Experts of a small language model: 315M tokens, 4805 steps.
Below are experts of layer 4 (counted from 0) of a mixture-of-experts language model. Rows are named router (the router's row for the expert), up (a neuron's input weights, with its number), down (a neuron's output weights, with its number) and show model dimensions 0-127. Each number is 128 + 24 x the weight over its row's rms, rounded and kept within 0 to 255. Numbers have three digits each.
Before each expert's rows: a language model's description of what the expert responds to. This comes from a sample of Wikipedia text that the model never trained on.

# expert 26
It responds to: Hyphens in compounds
router:117112104165135144099151144159152101157118090102117141096136116107089101127116130091145105093115145123169151132170099142154151181149165109158167099128127139134106164106151156122115127092148100168143154122161129156100117159093107167120157102149103127170148115087106143122164145167147107163134111143163119127121120110107136129126137155109105141098144160150103105132090142100173136134116
up5:149114137100104171145115103122174083114120137165115150154134153118109118119160092105121113106129108122112143121098120155133108140172136145157161096137136104132155130127152104158145112146104107069100154145099125177147152142104090126174125086127151161134123102124104079147104121117121123131110132096188107159158102098118143150109169119094107087132135125139120089140164118160113151125110
down5:102132111103062070133128118127143093116112143126145133133121142150160130099121128097087123132113127142140118126127174099139130098102143133146102125105147114132106145144119107116164152092140176132122125130155158138189114122153116098199104097142123113094137191123134126117117115118137136142119165166111059124105153173142131135137108120113177106149132108099109166109136147111095135132122
up6:112089134128096124112134127080174112143127106119115133127163171161121135131132154182104099077133146123141129155156115159122139140157115115156128103156090119130147120131130117140128154106091144118102152116094119197134130097179117110119174123162128153144119131143142120169162112106163152143068105137149098127116135121143123098113096143062111128093113095128126093146129102126136152136099
down6:136098144065148096149129090128112129183143112124092196137111160103106113095134162142141083116133096133127127094125131143142140113155171125147147134114138088172165100155089153123168092117119153108139153126124127126153093104140137133149147114148132120119151113144147095139119140072110168098108078128124111124110134114110158120148107122122144167137090166160131153129122131121110095159119
up7:111137136130139115098146172140166125144078113144131163089145158121121115108146102112151115108155143095135149128128132106163123129146111099147156139156132132109104179095156120127118171100114120114145136128135138102156100153173089114115177096153134126119130112138131096162128143163134124151120122139118149123121096090167133151128153105148100166115155204133087106080125153139190112119124
down7:117162173118144125128139132109156132158098129143114097128149097093096108105134139121126138135134129134145093086117129133143106102077127121162110148116100109116135124119120110170100157166102148131116139134156135134083144137107200122146137145152096129132204114130106103126089112135148128151147126104090153110110167142159124090151125122140163143127071130091100189146107105146121127165131
up8:129086131150104115132123118146134086161082119074129128100158138108175164126112132131132144133131134080172174186115129118147106119138144122128111119117164130102133113135133092165139097149143078102119128115113109106103150176127149173130083132127118149090161114098137124164137131134153144149121105121153137112144119112148131130098168111117150111137187182166126107087131094144137134120134
down8:124115128103072136107140138149119140055138101110121145153111185091131113138124100090143125168113150115136161153150165134109105153122161137105158188153141091123119131156113152108122131140126120101110132141183140091114151153138150135121143152098115147120106130120132121088116172122135148126114123149088099074098056108149129113133111147125148140119135121147129154127095140111093151154114
up9:099101134163121139092138126135165151151130103153146110099158132146180112155098118131091166168107118108141162142117155148112117135135143093151160121092101115129141139098108113131105113142120149187152101138145098161100081141167119160134086097128129126140121126099142121122065131131114100114110149129157149118146082100104144139085129129087096150129150098094143135111084138165109109114131
down9:113126148179102128088172162125124094138101132158094158095123144146142147161117082175096088155162117157108144100121081116113129112117121111095130106136085132128179130132147139121099086116116146132110151150120096125119124171141105132140157094121124111120113144157098148116137156096135076136126108145120122107137120108088122123114148167124122166147059168103104118152133125111117132102113
up10:109141117129142151117134121124119165137063129113146128138119131107128111116162103137170125097126106128140115129144151139123145159166115112124175160100152095152138084118118136124103122119099129154160078129095135163093071149113131154135141174112161169129170111058139152100118105127131117128115112121131092117156125129113110143147137144117111127136106099158172148130167160165179103144167
down10:132138147117110154173144110202105137155129088131094112148164141127127139133170116102133159122121168123127118127141128125103125155125136108146094155132110133141105122152110067136099132159129161129158137174153159152124160131128148104148155167117132137115110149101155105121143136128141154120173149111118159136116154125172081113101125093152115156099107136132134133128142077165186138071106

# expert 9
It responds to: List and table starts
router:116108106171143150097158143160153108151105084099118145096147110106087104115104132102146106097113130125166152128176107137147149173148148106156166107136138148134109154104149158108120116091154102163131154124164142154107109157094113174124154104146102138173153106090102133129154132160147108162133112137159117124118122114103131138126148161105101140103146163145111097126095152095181136138124
up1:111103084110129122090119141110158103142104105136110088142134124118136095147152115125152092088132156130171120097108137107093121170052127127141135139147117136145127149132163173105149059142122146141133109118108122172121100134091118114139144123085146134142105146117122125118124162121104128083153113098146117115158139119134170109073111132107117133112152217121140130124115125123142128098129
down1:134134110158113147104112060135176167103163092127132132137133151136119145190114128132117142134094139109102157128145122167119102147130109080127117152131183181094133116161195163116112115147089112097090082133132147135162127145142123137142128121132141162151121107180143099161106105151166159121124131105153173132144118137121129110123117115125125132123157144130109133125149137105124119097167
up2:113102121116122081064174133104162081161125169157126149148133110149089132121164132124121129056126129133113126137117098126120111099119103121144094187108104101137146139136124131111126118115112109155090135107129134121120125082119105071145128100156121120179164126151129153151149125111104106131096101118150146129176145110114139115132153144129108142144150071151119091133116146134103156161146
down2:121135128152126155147145071153162117159097113099109184102116139125169149108155175131163137146129132159098135126088104141078165110166133152109127127150106132164129134152148159104128122109116166129110159131127123107112114190117141166173097164109105080138124115098134115107117153114141147159157149149129105123149123078128119097121114122102099158148077131171136121124128105128136121134127
up3:096136129106117132090112077106121124157174087162151117146089153106092107130154122081116084150101103121093101104092145102143132128128118117209125113106105138151109142142199140147111122115144148133122132153121114147107139133119122142119120147120119150156150134144171147125135133107097099121088080103149128136138103152153150099153100134142172159119152119135101154147138126110158134108095
down3:159154163127091145133152091117088132177099116126090152090109099112095099118101153121081163165106115112148129142091110130114132153132127159160154142129094208134148145139138159143134129112136161132090073139103124142149154130082101137108131141089130126125144135157123113088128140137119135097121148152119098115138101127104130129133088123084160117109122112146147116106135147170096148111158
up4:167123094109130163128114114110148086154112111068139116139134116157080083136127117144153135129124137109166134131110092162132087125107126148171134110135129123117122126160141139134132144138140130175155149145103143138103139123150113111117167092154178088188101105121107138132099131117141089135152069129110150164154137120136165145099139155132072113101145143145152071138157137145114122147132
down4:144143088087148112105149086152130118099149150143090141113117128152136140198107101145133112140119125141110118134143126156149093133082106160119094121138131122171108104096133151097108164154120142119148126140137117121157133094137136144092124098101106126155106135119119138136094087118135116099084155073107120186112117075140123138129163149151120127127123101144156161057122142100125135108100
up5:134083133131143119138150124162158118115143152143116146097140123140117117119108113126165129108117126131144161116143145137151154142070135150142175129123135164142161128124149150088155108125163130120148172149182146130147126137083144119163134082079159117116138096123132137095150129096143117151105083159121123143119162108115172145132148176106139120124141158092110139128142128153180127097205
down5:116137111131126090176151138124123146134135143148117133125127122098124136154128129122117119171154136144060109119106091112146133120137124097106138127172074143154150126119097157130120132109176186133114116140121155130114186142076158141106127126106141130104109123104093098132088161092093153115101139112100131142129100113122116114151086095083185103129143105094154130131153142125162178132137
up6:143129161126139147118135132144098091155161136102111116119130167125143089129132140099125087100151102128142110107109136119141118132132127126177157159114147069128127131147137153112109136124111145141130113178180091092064154143099110122132120144185143118159122129083093067114153132139138138113118178096111104091135148149145095093143137126136136144102133111120109064100108160113129131131120
down6:146155112195060165196108123139152159063126156111099140120073106132146130094132139131158091128161098123147154126131109102116122156126141101114137085142144148118132109087148125127131125100152149086143132142124150139119110125105113127104116105105094137112095124146109080171148111159148084136110088158103122112142114112133122105136113120088152114142120115123122143135100110110143147113134

# expert 52
It responds to: Mid-word consonant pieces
router:128123116156155138086122153122148113174151121142134124070141129122125136083142073100177133125096149194139133107109121133118168136147080116130129115180158133167115187129145162129132121107136137124109132149132161134116101133122130152181153125129097135154135153170137159105128141133155077156102116132131131132152126106113141154118131163110135159147155131154126076140093131124127173157136
up0:089113133093164160131115109122132125184167119194131137155137128126133088094094133104126115134112149113126111098134145129112120174190137106082141134152126132117126140136133144164123132119119116083087163172135143167132119143142145126140141148181141153131086149127164132139075161144145153152141151142113119165133071103147135160143115124142135169108126150105150097135161154139126133114113
down0:132144123146129154134134119186121135085112091139113131129184140133113123126158151134102117116149150124129147126126166107152107093153164132145122132115149111151117127185092152148099122136143100112095125100156149173111096160135170148129132141092127109152097139141136113096089134128094119116091124093091064174086144159079124129130143136103123129097114171131117119122100134140125147078099
up1:151100119146105118122122176157113144099111142139139136087144102137135137134142121146093103131137142156100127145139084176112165145141123154137114139104126121139117116137077113079155111115137118151126114091123148109112130120127160137097131137075117090127152144128186134105106093119170119161109142173121104093135105104164105127193104169105111149118148105182122137126168102106162132105104
down1:124097142073119116121160138157160138183137106131179122152164080119114122068083150119078133103123162111073126141129118135121149142104144118122112166128117117103100126133120104130087120121147116115084139113132156110121091131109121163106101147139126110161097130121135116112163101150106154098187126149127179125133144123133107129120131151157140114124115157126149172094116149118107084124097
up2:106157179157148157128153127109147166119158131118070152114121135118169155126114092114141094100102112166155149121132164160154143142121119108094131100083107146166119109152153114110155117103104142164126164182099171122153156114140124135162114099129144123129120108126191115146136126127135139144105143136157113168142119141112115177117149140095093126148148067105103144145133128134147127130106
down2:112160146130117098109149129156125167107177139103166135132127107107151127102157127102106097180133127143117160093062129100155106106135117137162127098130118139114118116113145134095154125105134097140138096139125163086126131118087101135106050144130105105144097127133114120120130153179151129135149137157106157154126157082130162138127109181139142123136129097128138114143175119119123081114162
up3:159143117151183124126130145126194134074160113158090114100147134128121150174146120154132076095137142125107134179131114136147131159139086160124090121089138160126123135140122145129144092114122116150087157147099124128139131123108156130165137102105154142133139140171163151156152146157162106135104140135108141140120147172082149171108139140143151124175144150136146103093107147138102134133154
down3:113102183148119138132158131087139135145129141147138118109134126101130131120162114130144155192107145108183075112142074066093109130153140102139110149122127138148141139128127102106154112160099131105091096161127150137134124132131123106176089114116161139102134146142119074123109168157103164136162138116148118171073124149154107136109116133140148115128101134119113098150128082121105131143112
up4:094158126123154129118119156148135129106127133086168120083118125176175120121153121144159122123106128103120106105133143109130146134135129125157116100130145126086165111101097111143125121071128115143110129120090123103076105110070108150168120110127105098091119130168109125114138148084122162114141157103128111122114176115092138109111107146065174099117131101129126097135101128070140122137155
down4:146110130138120142148087156110159100118148147166140150089113142117143123152125164185125111122089124109138122123159101106106111157162101132139190132162124122107134128141145162140111175151146115136100152123137115173076101111106134189132144149090123139142123178114139116112145101148103129139110121135097122139115116115117151135150138105111085139167102139111152130140124119154081183137070
up5:137113144176119124120165147109168121124139129152121109102200063144114122099163105130100138142119135126111143161132136141114124152118126101129142137151143127123132140146156104153142108106111181131111122073159171151116162089121133096126135138114126158157155154157160142127148110116083124139087144154174166119150133080096139141114101148119168139075174140116141138130129109129111152100112
down5:129123119114125117120148116105123162113113118154103148125103125138135168147119102107103135150186103105095126129112147150107154171140075119163090099137165125140173130153080103131127090154112139106118146144117142138147108144107101147097135109126188132178121119092120136077113105112096127104109098174092150151149142158122129125137107144129151176130108083103081135111146100117104134095134

# expert 40
It responds to: Common nouns, pronouns, cells
router:120113104156147144100147136154156110156105089100115148098143109114086099121098137096142111092116139132160155129183103129151149178142152114156167102128134144133111158103153146110120122088154099169144151125157122157104112160095110170127149101154101126175154115084100134117161150163149106165141109147159115116113122111103127154123146154107108145109138162146103100132091140111174129130112
up0:093089133125106151142132106146164115118132106114111123115102103126154096125161115142155128073087158110078143146123095140131116119141133106094113146092091176156153162140107174080130124135127118137141130123169114174152096108152085115149114132120110111139120108150140129161145107202147124104122159137177119123144149096156125096102141130109100116141130116135098104164155133147152140161108
down0:109144066100172100106134133100156094121125121153093111129158112140134128149144134120098104141167143120092161131098076123133134139154143136155063123097123112114136112155147086157149121127115136167140119126104156124145114147121134139116152119116142143131107129176154151110089109131094121178143126125084135138110151110166108097064114105159129131138150103161104154125138152121113152084169
up1:148085109112159156099128107123137110111135123117144131100113113082128114113143132111123119094139131124157095113099157128130128116169133142120126101092140131092114134137093106128154092113129121110136099135141161161118193135131112138113104059087163081110151127129082139135127101142130075180111121144133124118147113167119137172062142156163145117102165145150115117125137156105103109142104
down1:100182109154128093159121136105160131142102117145112126166143133167112164094122144133102101095153130157107105139109144159164161138129131106123107105089131142146102163120158131133098143157141140117087087118123092104143133100098170126125131122101157142160144126078143102165142128104136102119139099173115129132165172156133141122083126126129072149170146093127120154100118088155134131145129
up2:133073121142072152130148120102199095122132075145134128105089105140115113133136103139116102109100126146131066134110113124139131149175132145134102171123110123140105137175146155147125124109126105143119114146135095108107137128091133115139156148123110152152117121123123151177110133119137076155097148073126136127086128110103133122148151175129135135148105074143106115142134181123118143167125
down2:157086099101123141109136101095103092133120138102111113141135103109125134073159130140127087132076117161107145094146135142129134136088132149180124163079100139149110166138144117129124122154088102116103067154118143144108138123124139197142138156137129142119147164140199132130117148133144129114137131139099102118133121135108122108117186113098179119155097154128096151118138134141128129107131
up3:105145058115113146125142142143110139148102157149132103138165142089140127118141151152157124118143143162113139161162129129155155123110103116097150128126085146148121139153077143137098123133097096133127159126181161157104109094084124129138074113128112100155101121179087119158101120146117164110140138109128159140115084085141151105139123132141077119134091146132126091137131157167123098122133
down3:116135137115109111142094120129137121120102159162161136107105167116175093146102089112124141149137103152126177150098087166109088096154152138153072095154091117127125117123138154128112074102138124117159103134118151128107120164102127148153104129153161146104159091115100189111126098091137149159118136108119108127108122116100123085142123129130110081145134155137103128165129126164089124132123
up4:095124125115140175086161165159072108084183118130123115089135175117129125129126089136121156096114106155154115122126120163106091124165107134142127170124145129133095133153181128117121108111102122149118087135118133114164091105126145161144155138122121119116097116107112125112172110133139098124105098147133132116142095091137156100132181118089113092086104134132173142126123115131170118127129
down4:139138103104157124131128141126112140157138121138139150078142117111137141163104095116113156088139096137110107147118140130096123179118141127120139101114154092094091129175100125133139160115141125138102111089112160100124141101152153101083106131139163112103108149201104137128176106149121145152120105121145135123170119105139114127161141154131135077117165117132088127079142167134095076154128
up5:097166109121142155152131121093127124180071122130145095128133104130090145160107151168105125120127136142118129157114122114172144141102184135139106100126138136127144147093128151163143132124147134146160120096145145138122164146135152098120176086111149116132095127152174161145122106129117132155126101096101115139160144144088146143074135154097116138160176091175124102130116160087123107114111
down5:122119144142113149106111118117133130137166145144113135125105132166121121141109120154102098123088135146142094102110083086138100138163104190159117106134119141120126128144124155120145115182085158118095159075138149137147106153153110131134147098100143149099140140150172120121083137115120110106070095138116084100116132136125174122137106129120093140125153105139152150117164099052135112121135

# expert 25
It responds to: Vowel-start word pieces
router:171096118139116157107153152143141114131108130129128131105151108137112118156133130117183142115103158127114125116114131171147113135146072136111141080140122111166115141132154133136092147135158102140158138155110114156126095103114097132130180098116088158136143108073111149105114085134158129175100079120138095145149111142129092157169211124127096118106140150114127116107113119155141151135122
up0:138147160132092099095121078164109132153104141128096146120118076141088158135130089087145108138146105085106118171136152134109132131127134104127094148178095093103077108104092110142125119123128074159093178132127115161144144125152106143106133138126116126127153107112100146112116155107127164123161166159111117141136136156124113087168120147109151141101157150113117156146122112107134102146094
down0:140150125148113154145149116114086109105157076122115107100109139158115110159106138143125124092116110157121167120142098162126149132131107111145154177114144118104085156167112102148109088195092101092124133149129140140144131120132148125103121117093136169130145100122119127140105132099115133160118110075076115165138099084138138177145149118149112149119103080085128129111159132105142119139098
up1:135116114153145144077128163150170150145148152152118124095142139092143119098164139141102152134146116153179134159109102119118099116112108080102135125084162124105117130133114093132132182149101144155174118123104170133111131169138122140108139137118159142107121143145133098169123148152127135086141059115097177120170113089140162123125168113154136117141134145132122118130123137115089157087123
down1:139075145131103135132132123075131125124152150137128143078148125151138151137125104096115174068091138143124170145126133110152084170169114135152108063129102136110115108121104068118136117136137108154145109137107127104114134155046126112115128110114110140092126113126137154165150132108180101131141137106127128163141123128124094114114142119122159133166141136104104111144127160097114112128092
up2:119124136136116122146116127113158108175108133154141122133134077154120146129116127166155137120086164193145200106139135152109101154127134126134119156133151143114130113183074117090090131121071124128111133106133132144088139140103180112101158130105122116133126128154146114102102136108106087141165117123141121093160110150136160115127109124079106115144123129140122172120147103095086121167127
down2:148165140150168138127180120121119160128111111150125109100149111099114127168120139160177157144144137136106119125117168122121099110144132178099091107148127147133153128161101158137150170115165121144118120158135142137137128131159142086142126086133138143124155135132061160139121084150099147174155171105121134171133110105172132142126110097077106130169133112126126123116136139108099128146079
up3:134166157164175168131126080096146094127148134138126101141129134172123133159133159104119114078125150119159115120100133143131143111117092156148097163118096127087104140128155135103090155126109111119100112160108113109126110118143095148113136112108132081169131102122144134137196115114129122122095131084102163124113111135139115181149151148133114102127151120103141105092074142145077129139150
down3:140085131137115099149119128108134125120129098179101126085133130185143129126080147171122138111136147128111101123157117094149149108083131165099080099167138123105109122118119117147133116129160106102060170112145095106073143114145153103084113161144142096141104144123124161094104123132132128101091133122126165122119163159151113124151104099127097114168142130120145121092118146107147099125132
up4:141122120128097123181112133164128097138134166131146121129120134132119121128159167127129115072109134094167111153157177128124132128145115109121114067118136114157129175126117102160080109173153132104171134146119089105124151150096131100141125151168134115158167146134100118137070115103136108128108118153143138179105151150165127128156103152123133116130163139137113128119135136159079136130071
down4:109089115048166136116140175100125128119140143126112107135072110132128118094111112129086134152138122112127146124137122092105121141114130135121131139121131150115121131117123145120097141100099129120126136177105139132129153110159141132112198142150120117141125109134091124182076141154142176130181153107083130157156175143119127140134101112100135117151121114116129094126098078099128158098172
up5:167096134139112142084129081095117111131102108139134115141117092131106111152124123133119121131131137109124088130118123099142127128147161144077131107124131141133163097143105150122117101159107118123089088108100123166128101119140155148091127089139111154106100111117090076160095098131164160135185089157159094123118107132137146162155095125149166152147111150098124093145099142134096105144183
down5:099130130122107087150174101088138142144143147195103132131135116152140128155121142104096145143162130070129078111155122139141091110144165105113083129129181161159115130103119118137134120159124118128114095138140126112128135156119140157094151107081114127099145112079133104132112137116122143112141103109139138138112196165147108117146191112111123134074100092129124138110149126121131107107127

# expert 0
It responds to: Mid-word syllable pieces
router:155112103109084175121155140139145086150103113119141116140141140090125148053106164122143124095118128124113169108129128197153149127153112074133167116126116098128125109118140130149129125136106130138134142153142115128136117128120108145138134111163079148148147146126079110160127152128165111160151078166141087107104115112108104112160133124127095160126131141176138114075157134141126135099101
up5:129144120092114161100141107069121187133118120134097125135147107115118136121108113128152175111137119126088154135143129158129112137133097116129104102088127098133115159103111134064134089142124130115133095111177131143108130113132097104148139114143144120127119131166088085148152159083121120105172189103118127140145095103091145154096111141163148130128153125100141092128120154157127122148186
down5:111143130145117079108159163134098115139091116146112155093151098154155096150147140080166150119101130127089129069124147139106085143147116066149129123164083097112130115161115131154104116101116130144116142163127121147089169158170138118135139111151137110076148139127147134096141124154146112145121081123113090125143134141119168158137106108142147137094153113155134142128097086107129113123154
up6:184110139167137142119111103122145127118146103097115109174145150148131124161097109130139091091134129127111134126148150144108133117129175116125130090172134110165165105164113125144138132142123147103098131124111061144127121135104104153153128108154116136125164158145128131130100112112135093126095159149121145087127136112069078177120084109173115140085126144138131140087129159123102153080114
down6:144142121104140131127135132137127155115092096148146150136147134123144134075144104098131102132114127106093121106140104118149119116140107109113092129134163128166154107122135099148142110165128132089179101115164091097159146165148125101105112145152099100185123077098155140097147125109143183132142122129133108106133101142116131115150179125169114131151103194147079177124093113130138108133118
up7:140136118051097117123155130111139138137086109105077094115076128130137161155118165091107134131108158142170137158111100128107094152107140112147144130147108124119145151116132100152123139100106113132096108088137179137176132115128167145146096148097131130134136122110137127123154123102136173156109046189147110129140174157125120130092141133121130129122130148128108134143153139133118113142112
down7:163103142094142119104134132089139143081110097101109098170120138097113122139163107129108096126112102117144129141161122064112120123107129129125132087115112139177095116155145120124164125113071149129138136116130156120097116158113106108162123131126164141108148104129115147166103133092150098101109132147134130081157180167131122116086136156127126158105136142171088129097115111080143128083132
up8:149145113139124138150113133118145087194096111123116114121118167149113141167073131151145105143137127138089096133141110144119145067106125150080141116111142114128167136133145104121159121155129118128101081134124155137111152136123120110136108112153160120131145112118063108078116151129150127127182134076111135111117138166165113122092097108115120153122126170165181107096138143136113134125097
down8:130151098114159111194100073097097122106125108117085112111117117121103114141109112108117147137119116120117124126137097122131142159151141176095121163075156129105146172108148138170122108169130125136156119137121122122150151111126112125118112139144136211136131152108125143115100121144114142122150160097125090141124140134149126094066079100139117158132103148114127138062136142111140145097120
up9:156087109156088124112125088170113141110133169120114141137153157082152159106094150097134128096127162096122132126126095126124097116104122145118128122121131083129131100131105145149127083085139124097130139120132123109158104142145125094148113149134131168104155144137081088121145088127147118160105150171129097126072141094104104154153115151117115150121134161110146124184147138155168100083128
down9:112138149120182106149131132143142123101109167096134130135144127142143120140099131150114092157134127101120170131115109130145122108118169138129077125156130167154116144130124165118086143128138142121128164075101126118111146141117153128160108105087119167143131092186151118107109158130121122127102122175121154132116163131104100150130064086114108132159105146084095098139102113086110142133185
up10:098121108124117118147096161106132134107117109137116119115109164125119110119123155113110168115119172205110131117186095122146140147141125121133176151095126140161171119168129106142110124090098115153121143109152137099120122166166125077119134150101125100131114176125105131119094098169146130123159154161143131105090168110106160153120141148106129157130129154179130150112114118087122144092121
down10:135136132163157117162179121142134134095090068106137139120135105119112084091117140164171107130158107091132122076138145138108121120143131168108152191119117114143099125113139147134146128125076127105136160147094120182136088139122154150118113146129102069138118129115141129114132160155122108151145137133097117102112082161146150138149130157130095122099109123108100145157080127122131154119156

# expert 2
It responds to: Prepositions after verbs
router:127110102161134143097149143159159109158106091099126147093135113108091113123094131096149103091112137123161152134181104126151151176142155122159157101132130144126108166106152155120116120095155100167141141130161123163108119159091110165111147104152106127175146113083103134122163139162152104157124112152164116124126118111106131140119149164106107145103144161145098096125093150108176130137117
up1:125115106134155154129116062115157148120129088168150121104123120107081154131149158104160172180134128138144153127138119136091197151127135189169138133121097103127093119102143151139153124161146127116151160117142128162146105130160100160145130143126140138108137147121149115136100127110145133200109121096156138130114050125140146140136131155106092147133164131129138103143132130136123124133123
down1:127130112088112178123121122087153126106070111147147141138134146088150118140090128105129120124142135142138117138159140174129102137170128141139112106088128139123125133119103190090140137129143102141154122106108093166095116130108108132124139132136112149138160102095101140144112112134092084133125102122141105154109119120146137189122118065174117124140122129091149110145126120088168198103151
up2:130165116123099148133132151132127099125127136116129105085104140135088120140149117150171096136096100129131158169115083146129151128110130120127191146115079113110077122098134177121145127108122129148135148128140190132116137125158148120132123135166068175165145128112126116137130142151138083152149093122148073113107136117157168161115119102107087098114119137091110132093148158150124131114130
down2:163150126106156141117108130191158139111120135126138123159105094098117153127154098092157112118103129092092121110145140177125116078121127136109119088134145118133120151127122148119092096107142110091121138157181105102128108109135102122164118113127110153129125112118132125141109110126123156081151096098062140112143147135092123138140121095084094126136165089144136150129094139121137194167150
up3:105093159167132164157105124151161102166123102123131095115103144141136111129105109124112137101137126151129111124155078158133102127146118102105152151144098138118132184103083138115113116107123154134103121155132126143108105159069167139119180097164137158168131168143106136123112135189085165145145140120155167098132129102134175128173094159114135115136125107124136114118142155113144109124135
down3:146102078164090125123148171130155119138130142137137117140113113119109138123115174133165115102129103156129136178074135170145131095137109138144110144150122120124156102159131121149149086140149159122139116138079123090115091162147116128101134097154066091140099143086132124129161119144149155128133124156117135088143158149142147107134094142140103083147104144083122129132141089106094136161169
up4:163151125150095161137118166105096111140111094107146154126073115158103133165133144122133085125120149136083167147137069123105124140124126100100126162159111123153096132104114114130138091097098142162115148172140136100134113122158114183087149108118108139116108143129123144110094130141108091145111080120166141129134111116118104129114132121120158154139078141125085147097131149109139079100160
down4:123164134150146156144124138111122125142117109139154203112133135139113168120114092123110106180111137104127142157134119121144157096118091140152103142144126138122128117141114142135167146124105141180069105144098153125165133157111126119119136138118198169101112099103113141145097121074161109142140162128158114111120100109117075129177160169088137139135090110149153126131146120119130128154124
up5:149096145150105097182130150131136114129130141138141152137186127124148157135125099116120118131135109133184160140091127109129178100104146121124171101155144126147128114107138090096119160143188146126111141140099131201125131165109134191120106102132084121134116118147117139145113120125137147115119127124095142162097058080144097133084129124125114127147109109128121105137099106133128124158140
down5:108109128129095155133078112122126137117100111158133161142101118132144132160141146115114103130103186147130174100100164104122102069144144157136149138099139079116188103106109117111111142174089122079115157103121164126122107146138150128134122116120114133126126136084092125137093099122150154115093179093151123133108120136084135145133076154140144153115103119118089148151111109150119126137122
up6:163149162094072116125138117144123121164118103081113138095153130117123138110118161105129147130132142119180122075109138114137128132093140143169150124134151116099097136145123149163134124106119134187121105080122144142079145120091104095156166125115129101130140117091147129155124114122130178162098120151140098124099099118110135125113114128116160159091102098150170106106104175084132130099132
down6:144094161110108155102130154137120149106106137110150128146123130131115152136156098126101125155143138150122170127131113137151169156119071122140080139149121133146107131131111105114120117094133100071085178119141102113158110071135171123127147171106112110130125120099118129158122109098133097181169137120138120156131149160157118126160133180130125155071134169123094155112172114137121127106109

# expert 10
It responds to: Capitalized C-name stems
router:117109105156157152099146143160150107157113092105126154096139122109092098125110131107152105094106132129168154126179099131145153165144163112152166101126128141129103157107155165111120117092152099164135153129158135160103120161095110166121152102152101140177149115080105126121165141165151108164136108145159107119114121104096128131122138157105105140096141165144101108123096144114173136142125
up5:136144138094096140099115132120165090140108122131154114139161138116074084149125141125086131110124152101129142125162147109144105130149147170108143113161102118113092138070100133144127137135158122149153155112144103143105120135067128132153098106122144123151104140121102113151115087136183128197138137160148146100131140122114156184129137101106142123156194148122123118085117136097123130108119
down5:150161114127138108127113163135167112136125100142124152134166117085125112131144144126118161106130120131139093085152162130114179144095115130099106122115139100147103157108160118126121172143130097125094105162078087103086161147119126126122113129121130160084070095109084127082137085109123109102159142103148124115132124171129104127091140159137153131081134137115119119139145140111147075154108
up6:142092128135192107143153116179066119169115103095127144166101137137097110140107146123106077144092126134114139136103109128144159131090153112152092123127149122144119100121155130120129147102158132098159134096123130200135128131118159165145149108132122140112097139137119120119127118122121095091171117142105118129127165118143132139124143094147104136156165130128141140143099101112140144081202
down6:127123151104055140113086112101134106088149138177112152127112126066078121134091120107107128146102081142141129129139125154156163079129124133101155147111115157146130116109143144171156134114107114122124105145115152115115090147129110133089150098137136099132124144131096178155107098107102154149127124143148147152138117158126142115157085089172119153137121138162087123135157113127108102143093
up7:133122116149145144120131124136101114127112095115126077133128091073109149144104094145156097109085145122152090174130150077159136152175068116149116104155133123135119166142133149155129128099083123150134118124180122126113105122102162155127121125110159099130141108137118111131145124142150115116083119138136168121145109155169156143167145157124121126133143125150128049150131141122168132086127
down7:146162125199160150118170104117169132122126128100117117167087103159122112114141178109109153149164124111158113120149092061122142162187131168125146147144136097132088111126121129107124126138110108166217147143102110151123137122150118120139106119149144119121130135136101126116131107130088126144128110100128160134108118127107125160100123104119098122113142123131166140132133100120146146152081
up8:130162132144126111141115132144142113130153117092141147109161113120129140139134110149143118151091124132137204148141166082101109140130110133121138124119117142105143097105119110130138126102189137168110134138165124183124136131130152099083121123139140161114122116174119117133171116159175113163108133128143124123137090118173143147122137097131138096074151135112158117131143061195104122099111
down8:139110139108116120149139135200148125097128125130079128149109099141140129116157148139125163135167190096110169105122138117150089124128096140116144134124139100126130123069142096142129106129126143150159149136143156174133106140125164180148137098135138152138121149157102151113174095086137165180145133130144139139128095113114126116104123142130095116113118119142175134151088189150101108123137
up9:147171118142139148114091156127113160157144096105101151111125114137129117147110101109123105098132136083107146135144169148068139119164156092149172123144098081163166157135124152134132119141148111121108123114150145174135103134082147136144151148161115149112116130109099117119126153146136084146139105140166154132144145135146117151132130130063144155110092097100129155190147115133135090102102
down9:137173142083163168114128171120107100171127118126083146125124150140121159110125143161111115119131098116141138110111150119148097096163180177129135113153137103177146102200107122144141080139123154092107136129140136154171122137155098189105130141148127137114091097125144164140098121107129100116118130125127146178100104125151145118149127164143126140133110139102142150080127125144133121127136
up10:094080119135128136118149156150124157111152083142138128105123133094066090127124123094138119128138146135155151138110094157174122128153130155151080152157136127147107176134179119104154111146171120145115150133114148160184121151134087172112148136153108085160108132098104139120191144124152134156137149134130157125132126084166124132109153105111139098116111155136118096134126129115128132083138
down10:090123110131089156167111169107114140114138143149165134079063154113116135145138165087126125135108155120137099132122126098157149157163108111100160161152112178132146185116088140201133105074126103112146122162131150134116131128112149096118139108083115113113176118172089120116118123107118127149140123152091134116135129144114134144137165113125127116119106141116113127136121147152150122136166